From a checkpoint of a small mixture-of-experts model trained on Wikipedia: a softmax router.
Below are experts of layer 4 (counted from 0) of a mixture-of-experts language model. Rows are named router (the router's row for the expert), up (a neuron's input weights, with its number), down (a neuron's output weights, with its number) and show model dimensions 48-95. Each number is 128 + 32 x the weight over its row's rms, rounded and kept within 0 to 255. Numbers have three digits each.
After each expert's rows: a language model's description of what the expert responds to; "raises" lists some tokens whose logits its average output raises strongly, later layers aside. This comes from a sample of Wikipedia text that the model never trained on.

# expert 37
router:141115182182100131102070165121149147134139152118180144184145122158083131142115093128174089114097111115087106088144156189153131100093138130093064
up0:167131137099124127115096107191156087113151164138182198164117114124119129150112086132133104150081115111132123178109115177096150083113164132070144
down0:077125088110106122164151118086079112115151099145146110146081154147133147101092157148131122096135159113102141136090171125130154134163112139119099
up1:123132133139103074123157106126182177114123116101128137082131149160107125153147135136192133147097190132132184152127069122127160139126113155136156
down1:208194177105135134156135171147150141157157109190150146138139130168116087138133081083094168168049125112096074143131094128120144155137169148135083
up2:109099106100159105186081089161099164111162056125157151173115132130149135105163186118141141178110092120113106128089095133121144150109159095101112
down2:105110142113134155136101089107068157119123105156103101112105135123104180170132124082153119145090166184149092188105149125190146092104128148073069
up3:100085129112127145146206161127074059130085182114108120133133116080162154187181102107114074134118124096128158130113186141139124123142103149121147
down3:165124076146111189125157197175144113143159115080148130129169160085092145132154118131151147122160071143150192111119147080077148067189066151053113
up4:164155109132178137156173079126152119129126107114150078115080080191165189118161156124163109085204106141122128131157158111080100124087148082072159
down4:160093136102096168186164136133143151106081219072149175151108087158084090158173127082118172094121152146113178141131132185049138100177091077168095
up5:122080053156137149133181097090118142076180179127092126154113163120168083110079121129068121115152143130171130151103032150123103115142126115108148
down5:143128106131070143092080088128141129194133107084121127133124112100104154141144077134153108163130101075135126207122188122154197125109161141136150
up6:128130109137151090145149087177153143150154108153149123120115146172123086176192202111123177129101179141098152095159166050170157188108163085149192
down6:174107119118095144146146143082154104084178139130169107120174107120138112129155108129067100165110120182162123190129161172133061145102091150151115
up7:135092074106155092154173137148102103176176147168120170095107184187111105127167133057085132102091076113154108158117190120100076155133158099115166
down7:144139145090139149051135137059112101139071110132182151171128090097141144148098057152148137173126164138121094171192084118136111163108103179129127
Opening brackets. Opening parentheses and brackets after names and titles, introducing dates, disambiguations or notes, as in Scream VI (soundtrack), (2018–2019).
raises: "includ", "Note", "previously ", "such ", "including ", "Career"

# expert 28
router:123106092177115140120098164086127203095173134159183160146188094193122100152163176123083115106147188127113143071136107107182086165135118126096074
up0:111143105162099150116154145113138168112130141168201118060104155111157151128184091098163179086168152176133171147085122126186082188121104089110152
down0:166118131170126104140129110121134125115133106130207133119162161095192079140087132144126210084147086128088110123109126118147120140130134142078141
up1:122122091136161119111134135094111091146180110163127060121095065093138155135083145148122126100124180101094146116051112067066138128073164039146112
down1:129072084124130091093136128106106158148190076151114063140130129158129200112149168177123127151148124161117204076131074121106134127111133116168133
up2:105158135143142091141125205136184139154189115095112097098128171176143108097114110115082140146102134122142148092138156151115113119159139172087118
down2:135156133066163129109128201098120158086111087213108086153113082131140089151138119150105124082100131131191211154133119080132119198120070147168098
up3:133102173117123073214179097124119121184194135134175100139135103129168139144174158122089093097146122131116120150160115129125148134116127190180124
down3:052109125144121177112131151155126160194066076139145108113176102118096088113163174112115111128082128120163110100114087165087123091068143096110029
up4:154172074167040157161187100108126126129076189130163103097147147121128152093147110104164124088107146204074164136116050139141123074116140084120132
down4:131230163098107131149049098171131206125136093148127090126119111151146127142142115187134108111122137074070116102124155149159087089066149124153115
up5:084131115128148103133194151150143143193128106126156126119165104114130153110144172170096142105153117117099140166102148131089165108106124064131078
down5:095154141112177149139148139143177088177123110132159169175167148118096103136171111226129128124160183139116103144115148094115096049134070125103183
up6:118137090170129117137086155171115129115146134144124098096134115155130041103081154114169098080080149146094149154153140173155090107169204170127102
down6:131139113131179126140155167148110090124157086061157088187120045147129162156120074140131117140126129130107132135113133189060153105124145102095141
up7:163116156074117142136108116124155138213191059107127120146116122111134151112168133133096171168180178171187166116145206157128150144133091097095117
down7:120165089134142103129050145233182055130133169162167165120087119170155064140133163064115127126154133108133130146118091165131111149135103189107087
Name-initial syllables. Capitalized first pieces of surnames and foreign proper names, such as Men(ayang), Men(zies), Mun(di), Gu, Le, Mo.
raises: "es ", "es", "eb", "en", "ew", "as "

# expert 11
router:165082139172193099101127129092152125116165135165109123137143166101119139128159119103133086112111081061124133136129161118097127149147112109079141
up0:176111153098124145184144148116131141148158078162117090134139150141173104120107212065107150084196110099137095111126152145089120123137067091116102
down0:126081153154137072152148097138092108104157073178109106121184075131151180126138160081107145078060138095123147150133163154168080156170105106171088
up1:201143106132137125110172145164131207104114146155110122091059129106127170097098063130123105138126130092111091144151154127066176085127118154158077
down1:117143173147137136072109186180140156105134058141197113134114094098099093151129152155124113153111112123074183124154089135136128119154146098083106
up2:142094114178136142118176128121112124100087087165148149144183136129111093081141112198146099126105139078136149092104197147093072192203133125121061
down2:109130144116095197131138178086132119098139115079148204077108150141142141164135099065124136125128115144152123130148161104163052094130190091110124
up3:166131120125120114198143112039148157111136105135125053146143180124126131146133140064112203177172105177164066128135088103139181138108153112059104
down3:113099100181102149097107105119129094157109153124111130170062078129178061098158130198168124114137137147122108105118183171123084117205112095137138
up4:138180098131172124142169081100136097150154113140187115101121112142141117048099155104096102122057142146172117195066146101104137143120150068151062
down4:073108115111158155134160119129132115056138119199146172095167152189113108135154118080189130132090138139168124123091123166082147153085128121166069
up5:157160111152122148110127142172104141149155145089136066096105103118123129193143131169168127169086131099131101131122122111118164139134148145176140
down5:119156117153179076125108032091204121172093160083103081138139096085161154113118142170155182098104083149156091107139114122127178124142086159153133
up6:149091157134088118109139180157141127107132062162138090163128184142127110112102095182176155203135081148128101084093156102095152138144141138086099
down6:081142087152169126094124153093115178109116120147137125122079083106110181138154111163138125107141144112097122165135103205141137139093122144110085
up7:145156122147169138164164092145099152110130088220069127082139154068098124144131107141143176112161133187108100141130147110085112155144060072118147
down7:083150121077195089133114116171142088172096147136079100160148118117100062099165128107135084104131194131156167076106156062096136104080142162126151
Mid-word fragments after consonants. Short word pieces inside a word after a consonant fragment, often before endings like -ing or -es, such as min(es), bas-eb-all, cent(er).
raises: "bles ", "ous", "ously "

# expert 4
router:175091137196171101081068136047158081091199137166140192125099136117099122173163132075135113094109149075093156109133091090099126110124159101164056
up0:123104122126134099133177105133173191120117141136126096125124124072188073171175124137115139078118137126079147131095119079128103181161150095206202
down0:106104100138145149153151075124165104169148164164150124190116137090091131145145086127136116132103095085103152086108123138151047154166150086117068
up1:151141102145113167101157083072110134089105149120109135087089113146109145161179114156171124079082154157124199143125138082117152111192154109133101
down1:171123153226148192040125138126103138046170112153118081126131138145114203128122145039149079131138175121145091077137095125154101134139116091137135
up2:137092162124121074128163104078139129192124040166087156155111102122064133163115126166148126116075176124062100134028115162149110124159105133111126
down2:104115144122105095087143134082091118130068117147124117129098144140128091095126138077106126146130113128043113112083140101114166156177124113179082
up3:113165130112140107175074089204113121172143097138161163185161066103090157146179183139181058081052154112105127132087112145142106082132148119136163
down3:102095130074139150135059130106092130172087117107091164143167167145130101152124082136153124032158132188169107114168160054137158130102124133125120
up4:110160126107165117118088118111092139120129098159127191173114086109199154177164095173175177144121100129149039113106158108089134151140086107074140
down4:072114129089081116149195090124151156099114113162163177105099163085107110153152104169094142102111129158130152111182118138193144096160140145098108
up5:079134074141119133152112152145110080141126113130114068145073125118164152145134095149180145131109125165105088135128140120148106105133118096166122
down5:163160137103121101092093109128130098100161122128145167107073117136186106143081119174159115155151115117126155167176129136131077138130111114108151
up6:112085120152141122091105111154105129147139149075125121104123094112150188169155115179094120083099093147122155166128173133140127092168175103199159
down6:082132140129110121128162120136102169132147170149129161134154059174158131112066134121091042139107135104095116077095172145139113134102102144142121
up7:118182067100135146133096086102125093129136121141085135083142117161113110117110111108174108123135121115122104097117143089069125136145073128090096
down7:124201059138130148120093117165146182143067141071114114083133156165165151099151127094115146142132135099183082079134103106110104143154129098107106
Word-opening stems. First piece of a longer common word after articles or prepositions, such as liter(acy), nor(theast), loc(omotive), also County, Street, District.
raises: "ations ", "ation ", "ings ", "ator", "ers ", "ations"

# expert 50
router:088083143089168171191134193110151168081146146162115151141115149132173173145140106091180100129131137111140081118155111105175100111111144176146184
up0:166135102074153160084116196110099113120136152113086143180115183073178212146078159095155205131174115187122163126146118150104140127099169144173144
down0:103114099087105109117173139139168111168152074111131140077136144167130149134091146168090114085133109079135147147115090171076166133168095141201157
up1:149139175114105113116153138068135173060173150136124117144126194131133135090089091133134099121172101155172103159125190136090199096106116118189083
down1:134086183072118106148162134093122122162132155123116143124145165125094091133167137083133208084130104109133105128200088128077141113106101131115142
up2:118125100173145149118177101136167152128115108154110117195142177087175109078054106094166146161126139056091146179093062137098118090107113135147147
down2:168101184153086155094130115110084083137068108143103131105109106176178165176234140073089083144111065198149083143159161092078119108141103133099158
up3:133133127134121142157113137125216151146134106157152120074148151143134149097041154121107026161134099183104124167146144118137176083107170095158093
down3:150127125173124113078120100093149192119164195153084133161095156089101136183120153109131143148129144177156123156116115061137124151155120183138109
up4:118125156157047115189179132134090093103141172169118082108133112150150062127116138118102118190135152139167154150128076107163138124118172133141121
down4:111114126123064102147136094105119157144119150142111162157123090116163118173130121128178093121147125132197137115107112169182112117092056096109087
up5:080203096076180103164172144151097135090144110105110058182085138107122079156107151131138107174114101151137149118139103156114088121077130115162134
down5:090141143145172119159096118117156153159173132146100141143118070100122071142116162131102042062141087072172079102145102115104117129161091115131155
up6:141135082067060081191169153129150153142108134167108130183188152115148137126106095132139092110144116190123084178158131081111065125126085120092075
down6:194145107119086108103172102125152118215140131209108138089155133128082123108138130168148046142161173120173146080088132131167099124068122120136223
up7:100177121075170136106082202134115162087110178110185115152129155118120115141086142112160138178165126161105137147112104124132161141110142149178168
down7:151060158088139134189074121101167075128118126153109145109151167115102154120096131136158138123120144067165114128081112068111108145174156179155122
Word-ending pieces. Last pieces of longer words and names, often before a comma or s, such as Govern-or, Georg-et-own, Karach-i, Mov-ie.
raises: "ies", "ies ", "ian", "ns ", "ie "

# expert 23
router:142080103170185187075107165080155171137154140133170138140120149162079122192169150150075079114136196103200170081155079159110090157124133131129109
up0:203214163130133134197128083164093144193147130086133178116112111108134088211128154160128062134115129095175108143133122077151124202098190102102149
down0:120100105106123119184136156145078143075107171086087169142189103119166103121097157189111139140147054133113094134090107118078139157130157097093165
up1:097126076070166146120102082171139126123109150129086121124141091067098084119147101196138125185120210158160181165158109120103107167133138163138146
down1:170145173088183094101107190126109106110104090153172095089105115163146155134113130132177100134129132141110101172113124137185092116100118156097088
up2:133144129073149185105099159130158163143096133153100145134119148133146120141122136134146151150104159165101149112063164108128077160180174121103147
down2:129105104155117158152113089093134125157155169121172113113142099159152111138114169134120132112165191127142133116142122126138153177146111138086170
up3:143113150170151191162140174099208164141117075083144147087128149178188145111142106168108162115130061097177169145104159088205130114151136160147206
down3:172095086214092120177091122094147157154112114125103119160183077113118148151081135163079110121148137120120143131156180084097156117164146169199115
up4:147183097135136115093146151088155141110124071149152097087147119070114161147104142045089181161143087105218105149188151095121111128098111127155153
down4:145110177133171162146108082167108169115181105134081108187096108111101109123049142221108116169122179155093098103122180128118092157144184167120153
up5:147112097183084158121140166162141175089067111123082148125150105116110133093036192118128155178126156167096154113135101120116154126095124171124109
down5:091117156098134107184118168103156049118137016145179171190184184114114168150138146093214135152115129082117092141098123117088126133104069030157124
up6:176122154133117161162137155106149122154148126098144081145155161161146119144206135105125143089118102111131167135062125094118193181123190104183234
down6:168147114151135125076100141142141162174174103119152150170137127139169145121146093131079083132128146111106058127142141172154184136165119130137187
up7:106129096121159143147129119171074151095109129147163090119170193084131105132118081059104120153126100117068131169113047147138153104109160118152191
down7:137131133184129186120138074174184137082129129145179076104050153113134059089109104141128152038112183087105100097126168113097117154173156154127104
Latinate stem pieces. Opening stem pieces of Latin-derived words after the, a or to, before endings like -es, -tion, -ed: prov-inc-es, fac, offic(ial), dep.
raises: "acy ", "ed", "ate ", "os"

# expert 12
router:151099113118170117139094150118181128148084140124197153126134089145119103159162143116126071106116157089140177126125105112202114186150153109089104
up0:138088100126112153138092090130159142083152148167129120125100138187113082069062109154067142130127095133156143120108109076104117147128083137119141
down0:163105179111104158139137161086157121104126069078092130151164164160120165103197134114098128189077090109083122122125168156105111065123133121088104
up1:144106169142097125099119125092134107189100084142098101182115089149096109109166160119122065109101142162160153112154112105150192091107145147205132
down1:156129090165087118170126159153150154106073104178151152125122118119099114135094223142131101110130159132167174135042124113133123081111128106176086
up2:148130139101152122130179134196136155193130054114088177096171101120109166150132191123136123112032112090115139161150149115097168192145129139090142
down2:109129168144118139154096112108157122123140149132121131111076181137146150093194085100079140157124114103099144122085137130139176121159096161155178
up3:073144131119152112117161147158108167087128154106152155133131066117094073139159121156124143184138161137124065099086123139137109130154061137149153
down3:113109093127112042199129145102172159162151131133156186146132115153148148150129150100148142099127165137174115072106106131092143066075086113120149
up4:219130143130152122139141070107172144189098061145176100080131102180125129138088141158116136163157130076149097110066143139148059115088129092079141
down4:135126130122140141102124163152106084152126132163104187070142099080149150127122140127103121127085104107068115146137144151162099109123107122082135
up5:149147123165122066139145114219111076137083099111178116142170075186123177114115084121152157130141107119057090136088152152148134101078119083164128
down5:190189147093104105089144119112110099158154128171171163099093052146109108160154143152093096089168091171115159173147116163123138108167156182109168
up6:172101112199201105116160091151135165161129100108130094176105106114181116130156155154091125183135157076124140138098131099129173140116197096043157
down6:141149107177141096179196109101191089191174056134088155175159117113180128138081122176081141164133109131145049073140133057102137146160155113099113
up7:095122157120161062128185092142117147135141046079116080096106100076135121153103076161133121135102112137085125120163112115162113098080173166175111
down7:065132085096157075129110121097111095139108114159113096139117086076103103144149092102099147110115170144160116157155112170087156125116076149148134
Common noun stems. Word-initial stems of common nouns, often sport or media terms, followed by suffixes, such as car(s), cap(tain), draw, farm(ing).
raises: "s", "s ", ", "

# expert 59
router:123102143101171140182104174115206112142140164078094127148110141107133140144164126095130105133141165114174109090139148115140066147086154184144125
up0:092146109130133149101109122199150140188105119103120125124153093122137118140141178147114119176146112108102204093169119143162158067121124174123138
down0:138073138121151163040103122155089119169141123144127139154154163125183114122111119194129135108107102140121197142141132105162097131071158130144159
up1:105097080082157110178127167174134180169078154069129126142140151043090174099144104136138153151155134118143141131111123112093162167129112106120123
down1:102134130138073148145171167159163140191145108125167106057121125161117119138111182096126122057161125135139130040073164162146126097119118138088157
up2:084112103162124083162159130072143136170164157105126094129169178117126116084145109111116138166216119102187115149135105149072112093099180117152128
down2:127116135137107108111152135091088163105090142127140088113180107120170138162120110153087188165154126129112076104124123111138122175123175144100140
up3:153104092080096124113126143122080114125082173170131134204172112135173092088115149106180164139167132112149125169167146114145129127156098154115142
down3:110144177180098066096164099093139092121132141110131170113132147134126147122152159136118162103156135100146168133175093124107124120171125110151115
up4:085133119092128107070102138184125124093161150139128159152136126106120109146143156077157079181164194112082095138151099115167173127161148115094081
down4:133173128122192145149105114120108096119170128089124114105173104106116076139114119130124146135151115128142139134126189043167091097133141150167133
up5:166171164135094130072128166117149093141147115139122187125091165062145145168148091168176157085160112123196165108150162213072137148120076124130111
down5:106144102165119098163083171085110158100147145094123119094132127174037175123141154065177132138146130121078109114103126111170155132151098164152138
up6:112112097079169124170103125118103074134132162122085165133113157102158110168149054094123077091157085132088123116106149149085176099139125141153167
down6:101179071116146151101140119094152079051124108219105161102164153092123138115125170100112067119139112121145117157131085133148143144087123178154111
up7:168117090123174086183206113081135111089047117169154067118191055142122125129163124158163129122119148167103116185071175108115128157168136080144121
down7:089183137137101097168096176183135120149130132049117164104104156174156123128152154095090147158160156100111062132108175145075131155146142125097135
Word-final suffixes. Last piece of a word, usually a suffix before a comma or period, such as -tion, -ity, -ment, -s, -ure: politic-s, environ-ment, pover-ty.
raises: ", ", ". ", "\n\n", ": ", ".", "; "

# expert 49
router:153132134163134127149109160129199097097130142149112158162127154151111156143165130086134127087096180109162151096111145115132100152134138224107106
up0:110112098119183143088111134215128104141111108143097107125154190098142174133144169105138164120110074149081182134152095096086110072108082143111121
down0:126135118113152148180135096129108104151165085140191117159133172090110123075168154162137155131154147191172128143153129112134192072119097128162148
up1:147156158093122112112145086186154135107099092130101069200093083066120175108112148124115100085147132164142100153108111110114199158201130101103132
down1:162107138167148182103139126140079118126117203096157137138062167078115125182104114127136078095165103107117161098128189136131129137150125184125053
up2:128163130155125078193105163152108119189173126103165115206163111152151101142100140130154098141108126092159106201090076077089121077098120146100124
down2:133129136113140130153112064178143152107180152093130099123174123143134117141137080143039147109112104153151116111109136127123125186129113125158170
up3:118128118100139094079108077173120158108089129077171103114152122085124109102102013073076109118091124130140144094123144110119138093172112153176107
down3:108107114119151093089160102125093154138100088114099107117150103111154190116172078080040144155105132117129156079170114123128142124146140118132122
up4:167136086179159133090082113117116158105081124150154052148118138147113082183134085136108137126156137147196122116127141172108196082116095167161190
down4:191102100142179128053147117104126122134183124174145098121155133086096186087109177133067156134160143082125177116142130134142185123167131131111129
up5:189101143151147082145130077158092208116124141089167076122160118112140129138169151100187096074191177139083160163127108170115112146109153067147140
down5:122111142160164087113099137169147156123164108102161120146157161101103148061143147067177084087138096147074166167056124144074138153137142176147120
up6:156163074161143094141125144155156105155135138133149113125130114156111173194107091168145110144131118165173109178159148159129151141113106127116166
down6:137167102111107176117118116164101168186116096159165082149173098143041096168151101190116114168136090190090103165104104117137093180150112084146162
up7:092158104156112146122203129121147157157190073127147153126101089061130192104124122160154113098132143134158128116153118128081091073167081131159131
down7:097168128086154150175052177097151063081188099162124088124123163161108129153136164090157102164142189118169131105083180168123117159138135136171083
Noun endings, common nouns. Final pieces completing nouns before punctuation, such as -ation, -ity, province, municipality, and words like year, time, season, States.
raises: "\n\n", ". ", ", ", "; ", ".", "\n"

# expert 15
router:075090162189129157095102149103106173115149043156123124157127089183082093154135172113115118081143137054125101102171171115161094146125119084088130
up0:152127156128143154138140182074098113128177109138154129062132106126136203151165126097161097094161151135107147156076114141076131123174181120119124
down0:105147108145129183150143111134150145130122091134125097138144165061109131075123136083112179109100138145204074091167169133187098113104178103112142
up1:187136093140106140132106110132129149192136144129101130095108125123119082071072150096164091125113145135100154103124093075144118125190104101111121
down1:132130130117104133114084082064073177162150109186179124148137152183115100116150135092155151209088137071091093104084096156160095097157155136152098
up2:114100228158140178142164086099065117167088129113179147143109122134208128166143136136180155175110059179129087102109158086112137102161153092115150
down2:156176116182131111127092145113158092113093123131073186128095092104141139139120134146206115169101112138105142120106154146153129110153130152148049
up3:138160148116089115165122167118138163205115146118160118072102120138139114187165102134094172083119174113166090096152093119056100101119097107159170
down3:107131081094135145153091075134105175143085148157098136160151105072138093098175139168143133073086167104113047123133152142100170166106092104126090
up4:138133110083160140163179204132107150159104177123074065189118124174140132151151103108163107122100139111143052148086094154107133081119137128146150
down4:144169086142164093091118143105097122091116193145102108181188163145170147165134075090112118127133169143146108162072152155188118149078075109119126
up5:117136054163104169180112110134151172122117089112161150150166089114115125097133146165072127120087160091091205109116085179185093141150162165094121
down5:095096093144084164153091158148142121173149145122178123142153137145088101061087116176132146127087109092099087162111143207104082127138104122102070
up6:132143074130164090096095129153181155137126152151113130120153152108154148125184134080119108103157148099176140181129032153175137147132182107190159
down6:056117182113206151133127113162082079126111100101065148114170108156081074137155137195098152113162109106087131142099143113100112139079112140169137
up7:135098174147164165104129109144086129134122178109074099133108093128176085141136083149117121205119079117084142126134120117124155155111133109122076
down7:158070130112111143109156053130164133130138171050140172105175145161137146159197168087113092114103089137136169052144108112151143177147124125140144
Word-initial consonant clusters. Opening consonant pieces of ordinary English words right after an article or preposition, such as fl(ank), bl(ues), br(ick), dr(um).
raises: "att", "inters", "ack"

# expert 29
router:160125179105175131161101101101141098136053147097149160144086111154082110109151172118114111104126128174161123139170081102176097121105155128104193
up0:173108148130180132083090108111120085088102089136107185125120133105132144147165133171128122078109110152103086152134160120108074166088129181090119
down0:115161145111083181123115087121143122139089145067137092137120118146118086100159107123129073158118064089181150121138114123176107149129090113086093
up1:190104079122113133168176145163066128111129160167077180057148132134118137091128089154147184125137196142169045130176141155129150060150098149074100
down1:098105154134155130142116139154155092123145167130103166113149119165168125125184194139107135165106146158139119126079120157067145151098132162139196
up2:152086119131133112130158113121117187169145123146114108103121134108120063141079144111116090116158143128106127121111083099150140114120099135135108
down2:105090127101156148158144121163134098083148117105138109148140124156044125119124086139056137126144083135139159134130077137134151094085124142143164
up3:157138163090132090111123160169126106138093144141105159140056077103131135092087137134102129121142086110146108109154104039147148116079119125076140
down3:155083154141178137113145149172118128155119162110138169129167117070067089147138113144255129130136140130083099187080137119138128107145148133143150
up4:160128136105084112099117084088078165151127080091083118156160111163121111138082152126123142104129179112100110152167102149164104075092103161075133
down4:141180091188136092110107135144096125171124155136122143064097151112129161106110119113111153149140129135090149147064151095099162165160204099100131
up5:093091108103117185099174170125156104185104158080147164090129106138107163123084090110131209140091096099155092059108160173143154163109105127160127
down5:158187082133122131160071142150102137131115067132172097182119145124180169126155122191107113193159106079081111152134119107151088150153155125096147
up6:085144151051216156087173142122179130139138111141110151133149105106108128124155124100154134139141144111071099079069137131145103183086137087129171
down6:148138104135135169107146141106129072070155154073091125099156071123052069145130160114134084158093125178111129166089079108083159153151149044114189
up7:110128066120113114121161177117114168155097196142115086139098135156074140173136117093152131137096044209153141165138129136117167145108148135127099
down7:132110146133090154127190082114160086110150082119146134091180110169145148125068107113048131100137127121124108121133123083087094141147110080152072
Career and role words. Words about people's roles, teams and elections in biographies and sports text, such as member, elected, named, team, season, 17-year-old.
raises: "with ", "for ", "by ", "to ", "during ", "("

# expert 6
router:156153137159133126051138122082173053123111097186142169144123129138075122123134113096176104104096111166134159179096137099050086096136165073139173
up0:136163105136162118148210100155077219094107097142091157144114145140131128136120166110138128115144094101159115120129132083080106050109131106128125
down0:086115096090191157156144135119092123119142152134135108148127110191148110124090148156147184199156105156150149049138127109172171127128131140077136
up1:113122149105130123078148059153117138119119130092130142108131144148084136103122113090144177158113093140148124091117146165118145119187191123081110
down1:146086143184116120112101132100182158156148111138090121181146092107130122120136157105129091125088201084115130120137128144142146072112210127145134
up2:150087123166159118136152153120105132132118149088119146120144150149101142162130152064146098148144158101077171158091142183102137141187159152112154
down2:136144154131128170142102137142116105037117148131131136128197151092126078166156088160110094127171164066106092122131126125139149109115123100175160
up3:164113120151177135160161095116049118156106158138140077129117118194139147167166130153142093161129107193104118172125193122120087127127115135099161
down3:156193103175055135085137089106155117172082099113164094163102097130143110160164161118087130160155143126137128140129142204086155055152119114162130
up4:152135084178112179141102120111082124105163153100102134151116136147112176093098121103135084171090105151117108172107093109131145151169160122188139
down4:150099111107114165112120134105060133124040156068097119114137107096141086130100160098100083180174104112153121160168123095191134089142179090107098
up5:129145130132136165152102135131120103124102073072136191127089143109142131146144168103108162111117102137102114087185138118131160100115194168089108
down5:084117146058147121180173059118148118105109132135128143145122081120164105106099104135179064074125112161102082110059130187151099119073110129143185
up6:094159109112110140083137097090075107130112147137123103109178114129126169059068126123172103132055102179147123146112124126114124127094081086168101
down6:096090090120153105150122097128135117097108091120173127119145176207166140136178115056087173086158140129152139107166156133147112110122141113102114
up7:088120140140165117134143130084140102129144094134072169191143132094109172141147110124136152120087066103191122154109134136110175098147140171069107
down7:130162103103126056138094101137150177171079161138137125090135156171154093133145108111118134117096162097067152173122080139145168143098156138122097
Place-description function words. Prepositions, articles and geographic adjectives in "is a town in western X" location sentences, such as of, in, western, former, local.
raises: "W", "M", "R", "S"

# expert 38
router:160138130142154121127155140074163109122168154109085179159090081174118125137169131088177139089086180107139165142152099090091099078090141138123092
up0:143148118121138205170104164090150122171169137100117116132108118153155170156138103107095141129131159110155112165136156124121149105130083138199085
down0:125139147121087113133115100149130151149119099146152054140159134192128144092147132173120174105178094136143138096111111164157144116131118065153133
up1:129168105114128144086179107106168102122099090106088151097084111129168105104122095162159198112117216119157152128183123147107145124107131102162126
down1:075082163109142152101077137157091139151093125181152147133091147164098133124130157143091047152125114114063080148107108131121079200144093190113115
up2:175133155155183154109122175077139134131122133128113090105111058160143099143123126135134148108084099136145148158155080142085126135132070169188106
down2:082134162128130136192185095098202111123156135096119127117135134172089137155106123096093110169097156048172180129116090133138113138108122127152105
up3:111087127147130144115173068091121156135111121120154134099084058151137162185135153105155120120128139160129170123120152044083161073079124105145158
down3:101112153113152110121102156109166115101113130150114099143162071142083145128118170084102114131157131162162175137114144189192153160121085172125132
up4:154128152119131105180143093132094145157116170096104115090116113126171120102129061154123098145081138175147152093089061155103153140133164204151161
down4:110103099153131109159126200068152118105093170150106114092167103054105143176185157100141120197080145169173098160078121159088167133099107148131127
up5:133101149137137092122089101105044126071126139098167068146085122085089124109132135161162105182106114132079113140063110143118096121177116124120099
down5:169142128113115110141104092144131094070084180141107198089146140108102077140100187105143139190111139094109108089069152129117132094154139159069122
up6:123147121178112148138202152117098110168126156091113125174143071186166164128091133146060119102090139124123101150128168120135171047067123153175076
down6:110103035141084140162126074034155097092140136132136125109161162115170132121162146129114110143138171109173138106155090107120153150104098239143104
up7:110167117104122172146116158074142135162144117080135147157146105137122122174069079133133087187129111139141111118103140108149098176110100145121118
down7:211148179097099128138140133128116127161149106085085160152201125080152118121069148127082157098108142082119140151143122106105107131082149067095133
Countries and capital abbreviations. Country and state names or capital-letter abbreviations after a comma or in tables, such as US, California, Italy, FRA, ATP.
raises: ": ", "; ", ", ", ". ", "\n\n", "=="

# expert 3
router:099109102122177106077055167096166130083170186160138153151092204111144116124130157126119086105121177087157111056133103095126121118105152200143110
up0:130104086106085152158063137098100150138076165045114110241092115089166184059118140173153180155091180120149139171163133119126120105112152170172047
down0:092181124147099096138118140120140143105051132097089148138108115065105130139109180099142068128147109138154145138131140122129196140063124117131071
up1:157135139130088184089148110080147105137146125113127171113123126151164130141130080151115081142114117093121111059134130183108131117199131128113168
down1:167156157124124080062092120088120159152112060061149144124151044174126112141145122173086104116104087172110146074157135177096103082191112078120132
up2:146171120158090138114121120167152127178126068161125152172107103123132140145123152123123162157152172132121129126098113067146071120147148075132120
down2:072147131163184065162127093157092160126110063079184121175124100113142138145194131143105060065174164145093095081174151136122081146122100129147102
up3:116145093110151126119155148146156129161085114107186085089114109113081118110177182136135129165120190087120136157141135093183158123102199124156193
down3:141115108162112223176064120096099183139147101094076142142135153130156102111097088117109113138121167105069137118125147125118159125169098130140093
up4:124070115074143146149106135141118114134108202089147111153114120171138115097095173159133197141159120161141069147082179074081154138128171073110116
down4:156064142178087157203109179163131090122132103136099175185112077175105104092111136140159105132143096117106155164147112125095203131103044127145129
up5:166093135123129154136098182159123121126165111138146087112136164121113059155121166092148085195098200185132130116095085080073144097136106101148138
down5:174157071159198162104107157161111137175143171141167121104137112108096109178143117097126110109151157134149140136096141134070092150119106160102154
up6:092108137118124153093137121150089129117067136192141136168056148129142102155058144155112055118156139096103144137099102170144087095083174173152133
down6:134143187152138158182119140136118106100108143138125145138091132198161144099104083145094151093145134081188124187122151162114127126105147129098143
up7:095130110125140097140119168148084137068129165179110057151128154116149149129079169130173107209120094129170160117139184148146149130125231076131148
down7:158108155153100090154099130096159128115135134134054123111083172137158165109158118053117090164149107142143195115157124164077091105111151125146117
Mid-word Latinate stems. Middle pieces of Latinate words, usually just before -tion or -ted endings, such as scrip, jec, fac, rup, sup.
raises: "ts ", "tions ", "ted ", "t ", "tor ", "tures "